From a checkpoint of a small mixture-of-experts model trained on Wikipedia: width 192, 319M tokens.
Below are experts of layer 5 (counted from 0) of a mixture-of-experts language model. Rows are named up (a neuron's input weights, with its number), down (a neuron's output weights, with its number) and show model dimensions 0-191. Each number is 500 + 40 x the weight over its row's rms, rounded and kept within 0 to 999. Numbers have three digits each.
Before each expert's rows: "raises" lists some tokens whose logits its average output raises strongly, later layers aside; "mostly gets" lists some tokens that are sent to it at least half of the time. This comes from a sample of Wikipedia text that the model never trained on.

# expert 5
raises: "election", " Turnout", "known"
mostly gets: " Bob", " Sher", " This", " how", " Š", " policy"
up4:447472441403501546552539481437458509508559488486486494516576498492611442478526499528513475486442470524503553517518540498562513548471458456548540528501499493526552551425542464512506494459518435467458469454482523499495474580532569479559505503534529524535556547502525528498503475531465525478470483518507519489516530535516551443564470539588433433461495481486502465548468495456579467525554432503520534463518471457533445535464525483512528434444541492525435534481599453482477471518478479483476432411513459495514464468449466535444488433506493574423468544469532497512516565444557459541
down4:546511430443494474465569597492484507538544525465538528549564568497558418488520521569490500515514500496495524530499542472513473485499485489423436521452542463500463512519508520513511603436557474462495537522480484511428555443492500471469491488513484558512524455470470470473554454484538526540502514463516536524550493543547474579508500492522453436538448506514521492535477439459534511505451536516558450488507454552556471423517431576469368500476560556435504406542473536435508459517496512528508420461547454555498511543492504511448490447481447493478479500546511504580456465460542498528
up5:433504514481463490468513526448471471523496498566450463547472461551499519508520514521541458475485561505456522462563445546524539518503626458540595485459505538543489531384502465524488506453544533526464480480487478469489498520495524516488483522556586475521521493490502536500427585484562562514511501491494449467572501505524545539510517561533446533474505465472476453544405537481470451521572451535531472563411549552487435448504481489463502609560544498503527556438472465538499474475464525444440468460445405487511551470476490513484526549486447516463443530500476479482535492472460476471
down5:507449487477486543507512472567508432539493509484427421409463495486455510548474506431459441530526531543483467443419490542496437563475497586514561501558558532586545562452510490555484435503503496492516450518444436511507526421517502416489505535477509504628467494506509507486556443533444484515518569612474462549497417439488516497505506437524485487534512545499482539464458497516465475532531469575568509448468421586481516573458504490510494550474502487453479525498516551553512568526516494495466509495507479513498497483464459491467546533481463504473459542509465523526525500504505531565
up6:464523495472451515518474496470477514575502423519470435489498470487549489472522508511561462474432437508504560471476416507520465464476476518562511549563489475515500446434592542519474473467500583509448572521534488441485459516556525500472436531560530477493543475510524583484541556523495488450495449469514438485527498535533463493552514547510457500474443496537529448606458466424451502455467527502473500454499470493521478518562498484494588475460553537545519559514507464586471523421438542479468440497509432548535446537495472461455561516569496586479474559442541455489489462488488509544
down6:492491508504497519491497495515495555494535500512505510528526493511562502477481537598472484539387535470558545510461511549507564470461532456486470548496527466457493477529519504556494431496496502502454484479506434408454437498537441499460459495509529464527471507529532458496488552472560395572558487409460535517559488485454524469467505430482539538461501471480503415576476453535472404403445521514467530474511532441571392488574529566547504505505480483546510485563514508496497520494431552480486481501471526470533500557529516450494513471500562485522604568476539464514463476553512524545
up7:419462525448422459524442538425527502469530479441498467502494470462489502496509537476478493508438453507509580458510493512496521519554500510490444465543513510491449550500539536470443511499510497554430610473462503501425448483567587503456494472524512555540467470497508477567434557505570520481487487487484477466498528526452401517502495549559527545463491474511495525505557470466525474409551545475442520416515530501516446623480545458522519527502559486491527533528541522520471493429397534509463508461493475501555397485536506517538561525479568485500478581493555475488530521489505457475
down7:499516465529547479487427504475539495497461531518477442521489464551472486463455506440406514507487521485558450540564519437417554518510520480495398502515493546509499544532444496466474492499514511483476502433517477521478541471508443507418502453473475538482455523516544449502476515464515534458524495475509495453608476524447569480443519500461539541534530432441487517503514452554490476512511458472515471438496586520405492528487518538489517453486572484471538535468534521483445497519511577491483468671533534537518521584520434505549447501517528483533530535601522473471447526551554496525
up8:512483463486527433517514504503514575492505428538484545435497493465525495493520428530505498557518444560469547560500473495511480528514509510556511528519550415547528407496538540445457471443524490489466475520451499450478442497524488490469450467577481495464540476571594521532515519522537499504457468462529496416519547509552404526533515496530504514527502474516483513506495461487543483516454596443472571426546499481498371492587440523441532478492488577535465514490495425518515530479487558467526471480417465513534471562492515470530466470462563540502541588461487405513510494525553512500
down8:508570502480475475526486447419455540533387487483537470500557463534488501647512533475532491518491435461459463561491502501486457532511548450505516560521484422478442517481478470492523490534477528435556464559523555533494516552471492568459418497479471477495495535480505518569518543498465536555468536504467548433559483477468497501533429553506538527509484504533513522458481483563440461511554445475525448413468503424535484473500474497515435497490519557498570452543505510476532532569570604509476568483550513431410471483544509574487476459486538486466514451501480476513498499510532513472

# expert 1
raises: "Scientific", "Final", "Over", "So", "Personal", "Background"
mostly gets: "″", " name", " known", " Location", " named", " Born"
up5:475495467471517443438541545531550524478503494524538563535484443504504589502473445524546421489494459561456592487443503519470435538511549507552538508498436541500443485498510530451576482528481480496492447495506537526423427503564522505465520527563512473534586506486527475547496497457537503423454461524482526429500490496568488414440517513502507543449467584465492506534450577495567549480479484497522463506532476456495527542508495543403466506486511480538540544447484456519455506529505403485541452505519414542535444503485476511532483546510529497484577492454493416460444480487501414472
down5:484476507508513504504435473483518454579516512507566513415485510492463490543501501513494463500538540396478471505537572430535499541515461486543453543449509465539506521531538474544478529500455584510536524518500527519455513539511490433486503493407531517531497499502573494520532583515533565494489456513466549515495511470391577497456481453512512465460490444449466454471493495539446464607533516503491542475510452530492529533556493491566517485449436448535508554493575462516496505465523514590552450417470439523449475505501519541460490434493483389530527514497488497515527553584483407448
up6:409557433489547462518571534481529499534451512437460541521500485473509493462512500484548505499525485586475532518557500461569490559506544551560501454532502583480490478477475560514473414540455464538473510427588485544486501467580502472484477478526472477542578466507589531546493500469494537437523484482542514452489562495510531457480477486535426504499433448430455450508524489432505473481572497484510502451530533462457472512542552409507486516523523593517538513450538530516481463532432476485444518482495518541533506484428437537430570487484488543528506465525497481468458496446476417430
down6:545515503523526501595546575530541448472463520530552539487504463520523460529481437569517426463561508438495460535469485527546488499462531504520471467554467488514516461506478474559497564561491438486555464482584475471527465455502504564514471463548495486472540547545495501460460495502552532497497483477522515498535493436499445421483545557483496485565489463571508431441515519450505530435541543512577508472448503361486571530486467467467475523470562484473536501488547441518493490494416500472539502503486452567552513502526407460544607450518494467530549504488425456508483485435484489474
up7:489463524507489519543488516532553487545405418498490492497463510490495509451455480468507515440465515500421562425546490500543557498527526517440507506440523554503479520504536493454498506534562449529480507454548500458489513508559527503443495542553550451480489567483508478487508516509502482522497480513485479562585531515547481417516521466513510558384520512407508477581489505513515488511534495568474507464512449444512509519643515480464518456469527473452483490396554535520527542460448449483520437506456471492453544548550531506463512560481489511599514518411537557551467457435509479560
down7:539436476405530453542541517514543565505495529575419491526466499471548511477474540504533479464474507550596495459463511461459489551530544489454478439500552597524479477529504449503485467474527466499527397472506539399519505512575471532507535539507505401526481529533529465516508476491509541459467489513493458530459521567481446506549417485457466485462512511529493531468562405580506445521541501462435417485555447516537515471466488537544505506469499535529516502524461499543490447479526481574503504528431494504548516486460459534500516502440519577534523517562522472577536428509546425492
up8:432443499510489529576414557450533513604466488518430535492548451513520575531410515517526474532503488504515515492555424484503528503469530396466456468480425528469460459515511515426510412527500547533447516549511549523532495536546453457470441456546513536539591486527519503485449505486498518477571481491495470518507521488516527404524544494565510473486459507499485521494429543498536480437486489521497529504592463472488498487441503396442529479501508558561524518457533492491500484448434466511512527567462496475507463473540497490524458545546487576566533460514472484510517548548534410531
down8:494470508460466512529535506467430564492539480496540473526496538542506499493560459493525460517564508513480511505604469424547515605482585438517449513505541585462500491540469551517498573480531455515546472464559519567511432521409516495504511484562508420463508511504555495441479465593434443462495508424443521520537538478542506495439526383562445494463421466591491507488465537517510503444496536511513508446479518475525511525499526514503462432536515487545455549507510516437479491450473501438465557447491484487470490487491488480509514552603577496507495464470531486456499489500549514518
up9:471458458506511436470515492443569510492472475487507549517476517476531512457523473451531484450462490480516437527504465553519576524523592467459545466505491527518426526520520522554398487515517451542486482446514501502496438507487510531541462485585526553495482457525493522538467472513539637577491506476419532469522498463524381473511580508477514602522435478463468471561416517501514408432480498510513515498527541495505470483526466500489460586435410503528485500436468435507546487464492572493512482496451521475549488502531529556515463487518520544571476520497542545524522529532477521565
down9:457506470470593514490479481527439503491577506552407474468467570399534502482493507398523563448488483524473421498547586493510549426557522519554467575478491486464425505441585478496521573471471545555453494497508453512445491548501530498531518532579536539524499435522500535479528533535441512446431444413496482456486463448419466449531527506477494504509527514480543558492516466528508496554531490484488508515470500522500560494473574547447538562466508502490554513593456560500466469509436473542454445547482572529542512488528506495508444495507489478480480484541495518510521498533518456490

# expert 7
raises: "ville", "eh", "bour"
mostly gets: " res", " fa", " pro", " ex", " re", " su"
up5:510459560422525474539512467513310511503540518495510470479566536457493496482533537584519498551485453497481578475417480515547545438553514476505540431519534558497465471451466513529555468432500479502472528500493480503500514470514492512505486526520497442501496494451587533517537548554534528486526476527492464521460494433522499379571469470572488466466503489474555506494551440472407516490478502451563522451484468498462513440523507499480518517510571545500489517514531453449492545501537523458520470475492478579534476557493444520541475592483491486503484494478524437494552555401470479504
down5:474483484502481546485509448442477463559493507432522521486507430526521533426545494563522481521516502464535433548545515579489525475511472503485514438611481481451487446495479484490470414526494470446547467537544484550498589550530497480547495493471528559527425533516488512537477545535535501534527480516553444563497471505539539463515474485516558566525462534455560523476445457457440419554443463518527551494492560522405486436541537498576424495556448465500435485590512451493512529485520485512520532487531478458473465492429444534532420507459459491482578560500455532552513481503510499462
up6:388505531467445517501505538489544540514482423472477496468537585442570513505467497486495467562503466469495489386481454506489498467427499420471482477525517565516540493481450486458547520539485536459519508481484510513457537506502544482623462520535560427484540492513581478498501500447558458467521474499445445466547490491509527484655518478532502518493522513515567525478531443497504506546480451536555456479527519467507476479501442521484566539514512463486511539536524483503437420551452517537537514467527473518458488501449433573471485533519528503469484520488558442622477537494481514433
down6:524444491517474434510552552560536528520433477598492452547447457559436525477506503532534465446446541500488583538524555483435468576542440514517496524443437481491461587515459440549459459535569458480572490488494536546506510492490488494527525460462520530455461517515538553422591470477554455535462479464506515478511444511448489438477557491562477480547549540569466518567546508500495499500479534595571499480481569442404528498530491462520531513544568429452497516464539487489448466542469551432461465498536478560458486507490491472483470479453501490519485484514472487463499505502480529530
up7:481531473452455466507601470476525453483526529480517573482450545530535551535463565511493489519452488482488481484463457453548490538445480468524486483551432445491498528507528593560533503464552486518474441509508511469536476515521486571502456535542565449487469569519562490477519416457517536534456455428414460502601509480498512533516477492492393450525514432477561481488515515458484546483484457496458505541524471502499495485537508461490504535426484480554593517519474505572441551476466575429496532555603494584514536480492461574463503527529478529495564489478491512522425485553502502463
down7:505435546446467426558461505463512479476486471481507497500520563448445455472557462498498472471528493488478479442414558562548473502502561542502479533497470499527511456555501533523471563535532496415544538537545501494512470526473511548535531443520482531506527497455498524514486496467479421476493484492453496444568470445522519428529535455486515557540484480491475514473573513476541434517570539583474518516545598415401514478495534436499549507540479517404556515480502498429503479505507456497422492468529432509617539520482549490488462516519552575520488514589511502421533471482474530500
up8:481438546424466499593452495578501588544433450542472502519518554541507540564529491469521571535421456458457451481576402512524575515492474477501541542520574524465488476465532487484481520432591530623530527501563491447527513486558480531480504485481509457482501481475530493517479489412554508497504518515497456477524517491446478491488524525532492531471495445447549509510491482455488501489514481498506493572615463451490436505506504469496586488536449480516489496481448534503414471500458587489494455505499457481562445482516521483526495602509512525509544520481470481559544515465519562508
down8:514491507515467487512533521468445457524521579404433515498518457518450522555573523505508531453505482525565521500473461478516467558493511470514544497480467451496487456493464471481501561505572516516502499463560485485457521524484538515436514488460449501514487487535482473406475542467497541539480452508453556443516514469464567518490488520456548436526546560484470468597487497528476535468504528501479565451482468461430561535574488467556567450450459485415585502533444454475596566541472527593525542458562533514414467463532505489476509471555436499529554548495503495525562510412503464529
up9:471540491509442500594556467513516618525480469506521538511466434469557532526455361514504502525449467471419474544536517511466502473507485567530497467485461525459452434485544565483559512475503527534477536492475527411504542505533544488514465464550476551547607502549547473512498569459567509563481502467391487537500500524461535501524479410467446486488465479471511469491548498471530504453526458444501581461506543502565424492454463485542491536541450591556462493496532446558509522530457460494524526503482447497495502527500486533470470501464451561489482447483497452482506519454500549481
down9:495401509562562547566517562450562493399438477507543542496487565525494427438550527473525561479499493545478494491496465489538492513487484506471459518551476516472460538473479460454463488443587508461451573532529563419520508464470598457501463545392524541470515502543491459486583477488503515557457424510475498504517517475464559558481474463442571422464456503534549470495573531481479530509522558515550545544506552535496498466474498511444524511461482505485493486460527510482553548566497504538426483552541526457431486488552515512564459524464494467501520520497446477520483497429462493470

# expert 0
raises: "election", " £", " Density", "known"
mostly gets: " fire", " Peter", " Harry", " Joe", " Tony", " Cal"
up27:442506428449485516522482484604411542480508402450500452519494450524456506529510528559586526489435504520498513479494488512519529561444508549511479528450475503493521488501564542502539506483551522548454519471479563479533467549525509528438420453544528478466502472541596510520519547487542515492535467547499461546445518486502457526460498471507542507460447501510520507509422488457535479517564527504514537497486454433463426527401501402469578570481523560510534602512540450478454476539446517526454501445523514509471471510479419532502496585477513532444467529420505532460471506534544518484
down27:472481439412427465526525452552411616498496479433515567482530479522493488497495522489509417487488487493513559516569556524522462486531559532541491481457467525468512487592512485491605450536529497524502514500500530567558590563499504509486475518582473522520507489527507492508479455511580577474534531473463407451575491448462476449459489517527539531485536500496515498512540469524457505447510495487429431502433498485438473475482500573537467459522539487448563494452518477470526490558530531519518587486405470490464500477504441488537459525522431515458475568487475535482508526463550462493
up28:526485447456499460455499546512495514520529492442503354489526509441539533526495544591493531525456489540484459550496439484510474514514538500574510499563468537470483509454475518536492523517549503551510500489530459471486465513450449542485476473526539534478501476511521525565503505466502497468542467460498533466520557504454456527442500568504468441475439475528519374575525450456508544464479506529518521430432470538561498546475524477440503522453497547510527483454504428491439470510524432508477502517496462558569382533488444552477481596509420585511482526445543448485477538548470447536
down28:505525507458550489483474494463473492537580533563510504430502547557469509450524501507415566552543533425515432520478456525473519455539461519529442410513404490514544475494514456488487602532472527480532502528517466499566507549473398523451540533548528498578448512488462446534512459539457532492455462562471553525514570493498446557504502484453478528485483393572511448519478496525511536511428437501503511454563490594509441503528422473455459519526514543461527477480526503491506493479497492509459537581497539497522606535512559513505493492502486514518462460533437443529479512443533491479
up29:490507410447526541515448517505413538469493554461468460517541500523535548571445438544512517473517479557506515454481440505493490551505517499511526525458506494484484522377490548497499499412535453551486451518488498487488462510549593438486437514545582538552517461504515472533453605500503465496523453499454498457534528475505541500487574508506484501465526465524431457486417479496494483483555481509483548525528450499510452529519524444460501527506511543452542551518521479563527520497520481428410471434497456492504505538455511470407440569527537529485502464419430408475563506567502545513
down29:446451527580560477499505525566517479480536530511509540511512449465446485560532470471540492513499513501513493503463460506495466494483388522510560545509504510509494515458558543501562542519460446481488515493539464534518497465517435471505498506412483422505432528489566427447512533538556470545511480513532539481484522545485408554431462483524484477491519456420515525549536619530507417516431512513500512535639454512537484458541490457514464517536433564429499557515462548533558532525518504458552471495508465436463490519458520534471479521452459486413517447475487515481507437504497579500
up30:442521489437476473530435545488482563530427527428521476461527501497538543438455502507519533545427570501502556492514502501505514507437593533539507598451493506506501501451445477492527504524500523491424482488457512495444412547461566493535483598581624543501526426544517570500487558537488483494513464492505511468469585471543478492522462561489489560486485519486460488539514407484492525478527468487463534513503454418455459539468451467486550523428526534492519543497531443505511455486505514481531498476478426507497430553424516468475472548461521469531481539441483477492593506494544492497
down30:491526492476495551540503479433510488503449479482488464518489454506498502519431539578561498511575480501503563457528542557530499476514543492484551570448507520451519473461500432519467508515567460542543446499433536507469460479506497513529534510524540505530475521457489583497548489415515440531572461453493462531524436506493526448493456538488475549597528500497534541463447531415518514520567506476529461621506487499514440485500488497408589452471565511514499522434510443455423559485455556460469485500456485462498475474548520523456426408469467477529551481503544489493524473466567468580
up31:444509497466494497521480527492502525480446467501496448452458510417490549504540472513540487477504538520492534450432492540484511503498467424531501487447536523444460476470540495421439492509484477575434629460472563517460490577457527543557435511578493439510482503455512488544489566445550538485533470460436468481540529487533530442463521563498397532440492526469515499563486521499487474548540487472417482551552495442434489536534460457412578547479530570550501537489540520492555511490484511493474468556506516557534490472488481483522593512505549527501523481423524514591456499514519461505
down31:540530447460467597463471501425474466485514473406520506472515501436483529490487485543517539418462491465467518479515447487427565504489504469458531480456485510492498596460471520578520504519485465514470570502448502472509471501522511486467515527496555492426469569469566538417544540523570474452473486510570517502571500441534514501515503493546545542533547440525501515442575504486497526504457448536453480503496449532496504542496494483538497499539573482493507518519575539469484483490599544489427459490523589400545514561476507580469489534481478476454536517549445481394552534435507493482

# expert 4
raises: " Density", " Turnout", "election"
mostly gets: "r", "N", "F", "D", "B", "M"
up5:554495486502529583459547528502522523478523426468479595542505454392500476486508532520487505591485479499478482407469538507498556529501459483536495392552522491436494486544542511433479541546519446483479440464555516566492523528470524428464465522514524489510603372457523481559529520492507459494502481503424474482506494495510458453506450499504557506533463524512528531551519487433536467522457487503429561437464498468575511554486503492520482526445416501490522492493523546594485495487450506476485480449484511504557511539508450521475492511483471553442536489545529440499486515457480505377
down5:484505497523478545488585472505510547495525483509416473466505494445415495454521528519476499406501482463475543513465514588494495552464446493465504433501464454473515521545478485468497446557473480552456458518471522508523544536497478465425490504433543489440588486508522555560526496495495454493490496550476539488527437519530423471401469570560453471489478478501474530537481519464553479563503493467512628456512549493426550511520493482521520527544482518482555442605487460476496567520539561469506509514569486508566540540472478508484470484553504461518517444479434473501626480446492514546
up6:486516473511536529465546496548521534453497511493420479460544521468466540483508475510459429517472487556432528548465540470501525497506500472504473496584504507467526448440534496447475514472503453496478544449492453519461509562494501472459478463531418491501503490379554502559456527472511474496555461581575495508505472461511508398540509523514482537472529484437493515524439486467455496489497539508510538541516534446543545544625494497496509525478452603560468495434514461498558433512524504528386467530457458499554519447549574518473618463502510501522521528509485531592449558505498496534
down6:500451500529531554570470525447519559582511478508486487421452571530439520489519439478511533506558494473537557430506506458451447427462465514498581487574483516468531552487540550441529578500554508477495520468470580470525489556545510515493510546545492577491497421565448482494488488503573527481434589475516489479537479472560503546469440477486514470546517491489494550510451423497489550527420574537463495561483483507516503469552522455473492424499516553516523532453414541433472530411519517549510516470446423479493475477580510510484525471462544465448456518486502530537486488493507511480
up7:406486494509518451467515516495552497493458484478493373451520444455517534457505506510495485497491547507445522498529504516513571536524523537518508483480487462494501536467441478497523484458415473492486452477498536473423511504527556521518504476540485485548521475481540581551509562509537475533491511481598467546565493565486456484417494508511507519495498386462466541477463470500573504476616585481495500468484490481456477484572414474447568476457486536533494493449527500496541480487516492483457468505438548517496457506578543506480516516522459507464515532594505564528546504571500505345
down7:514528511553522556492434458476532547517462508520474534543550545449461487556456527494471480459556534399494502482423544482444608519486506474517464542480542543435504519464541471537523499519403516513459515505580472444502590494546535419470503427429473541513487490470559436479525514525453540505477494511553556528531443603474526502502467525459511429512470505496495468503542576528451529452488516509536496444518519509485474562515578473491466541431477522544518451512587494474510511399500439543437512553500533497513556492463525477480522518541457435485484484482457445476524535555448490509
up8:538518519449454530474469530501464599564484415525481483432463509461490585428452517474479448470570459477466511584526480543518561507520519455533493453390540462486503570468491472442525511458538551479446536502484440477431479448541529515479464487511532520511469528525482503526499565419521505449473540443536497372582539530513503452557506520517526527521488524508495525500536503509468454494532518468395521463506524503541474549511462578540517529510559557520504552503487494510530420509503528527480483552504492498499448509430489464472510565491599477454535539435449488469542491521516543451
down8:440498545534503541439483482489581521481533519543457510474508481589511569486567465485488579526497507514542486485485517535588515529476511529464430472465535429533520516459455460524441448494493471501472499433596519523547489510537543520562448481491515566484543514473482503499478418465485600526500458514547463506467473506507486536536489511474513558493542506494483475562481526490457435456496521475516558480500462533486490473435549512583512535416464545451556490481475469461544474471436432505541485555522468461461490488495543543392567501497534476393524539427543448475587484446529523456
up9:513439465506423561513435512479451515499455477521525548474479433508567563544494476484554470558560499462500477479500476462493560519501568490474468500497510414542499447531556540558495541462487401491501480477474448484490501478468513585482456412524562539538513529488492542547539496478516499508526488497462468463529554502497544505522484497475515609517510461482491449423432527507531524430510483578460537464497514511409514514533449493453458525505529487493526501441515440498533518509490487458446481491381485584519520472486480503509499538508577523512503490467512518547408633527571519430
down9:517412519465535514404529481519518435498551482500541422566504535485484481588507472469509540447512488516506516446444549497447639454525489525486512504472468564491458491488464507514533526457473574476537486488526511630495440494523557488483481481474527428533442573492477488487518515482493488497493491483552480476483519567480553482505497476471497432423512563585540522529472531475455505527534502480465548441462436411493450492509537453497463523499476553515479559483488528492491506608466488475544489423516533480538499496491477450469484496596469525440423533578568505487468536500494489529

# expert 10
raises: "name", "known", " Label", " £", "IV"
mostly gets: "oke", "end", "uch", " led", "iber", "\n\n"
up27:473487469485471469552554477465493563499478479440505498488584498484542502493522456581432482465467528524459508480476485555548437550459518504551516432509450542438415549517488549518454486554490494573442451502435423444504438540458438569471523530526494536505596496493569483543502471472534573455569503493536559481520542478516515447471460493475494479561499556425525428600489510483472547518503477451454546555484510433496467525469461505437495505443571489542514535516497465468449487489443504560472529521544522561536450485536547511532444492449510545526506467483507411509493546490501473541
down27:552537467535568521507475506540569485497457512507503514443507544430526470561545513545558477475526481457499477531420527446501441472547537553488474560479469527609534562513412537529471594511442461557487497523494492527469529509543496505539504482462424469496499505534500418431506462433501463428512465518488549529530474520489563468536465419571459453516478491481529461534492515486456450524483491472487446490477478457550495519518461495498413511526504534496531496516440441539505506410478513578493506493466477487554566485531522511468477445428522632533452520490560494461551497481487552573
up28:469455447530518516599565415527398482556490465452467503531503553543496609495485482565528508437475481527499508505428475448513467529489475496561568458480448515508487496488520541568543406521590484467485476516519539476507478454490537481558484473512532504500506486505555502512523475504530473535572481530449473449445547550529512482533527532554460490494504522549460455458485489403506512452591496467506533508489421487531535462418478517490501539430452487505610542508573525466475538458486508483453522525410506532508495503492489473520545483468556531445490453485486483513438569451459521566
down28:420502494556469490554534474463517548512535492532559545519509542502515549514527476509507459549594518514529544500451417560535482528517457474423455484473520521476505497465501504555500537483534495463454542474543528498510464490470539545449516472430487514552453441466507548540527466471499538559486483447465530532446450520549461442474447507565436504579482465462527473500505538557517515579524494489486508520457518562539475556484548505519481492443466438418597442431551535525510468576495516452415451421534490509548487494499550482465528540505485507422560550483431417480431503495434522507
up29:465432485504522534457566462544501503550457419506480534412498498503488529494531432545497506538497525528434508474441470521543535519475432571524491479415507407416537502498582578468488415472526450533467514494478448471499501544481582465532515508532564469481481534506559483560476520453524552481485510553532543486498508505544420501514609517486567494502494471492511468511536506500546554493562491518449513425504476567487422461459478505465493531509544524495544598578466475521486532394489501512522453501524469471507445527485508548533551500427516492482429520483452491503474513496536536424
down29:571489508471580426547500484535448530478465417494462532522516452533469471543497495490461508504440549489529412477533461487534500541488503474509513411542574498504483438485458509588510605535528477584502540542536434521502480484496546480496522495501499482420513464501546451423508501541442513547497632522524532481450560498502452455474510540440522521452515436546515418504470511474503513457461513524506502457476572427510528522517562474514458531493521515550530535545431556487508491482514486518487459511498518553444479511434468502560462523478483557455481400439564522546466535445494512504
up30:467404501498501525539506477556463548525447414476506507438498492496468497513486565454543527464487469512465545507499444569443510532473533531521484459538506497524516536518560455446466521461511488474444600498432472504481482515493518506500443514533530506510525429528521498517444497383482534491566528555600505532491519461523482553512519547529493503537474490522493437523579455454590545481542521466361492482524506523505508555554412502473582498510517458528479498554470512462464512433405523483573479482495486477537483504495508498487548536475496543505364499481519508543525455488574509497
down30:530484542528540438586543593464468521511574489449468559528482534436511434532453534493543507533467452497480524467480504482481482516508480501557518531535475501585534534524451470537517513480560507486448421476549536483408447484564511530521543470470460503417417483451558454590483501476453533540500484508503477447477453465435424495496543470578434464519542503561476563520447533482526476514511496544557532520481532533399520494508513462444484541487541545486473519502476559562518479478526433510538481479469483460545466513484471521553492502530523374491550522502531568513483467491462434487
up31:546468474512392472547486474583499529516495466489450525527512433570512512459519458531450526604470537504476492488497477478502540498513525535521475528519532564482486534431518513501478560486526458482505508458528578490526466569489538492492483462545456491540537501480502602448462526478552565359479501480539459524488501540551485466469486569440441500518478451434475373533491468517528434572548585527529552491451527497473477483540497523450478568461493579540552511542516431506485477476433504531474488463478527527535495455590451500525504516480481500524461496437462454498548487499468487526
down31:538596507499518534507548405550497508532465455566525517510498521557476502441501473436479569496404435439545530463508498493492504529474426529459547493470517509451511475478499501557516495544479514514533527496439512456578456546470528498556430489490557466520403556467548578524470426511567479489523593436519442498574478516467462503537549491509450531473445485451500565456522439534530572502522508465471490457458579462481534520531464497506535534454539432492538473498540449458433558530528445537501567505513503514453477559551527504486533523463467482483501513487486466501518470399467519500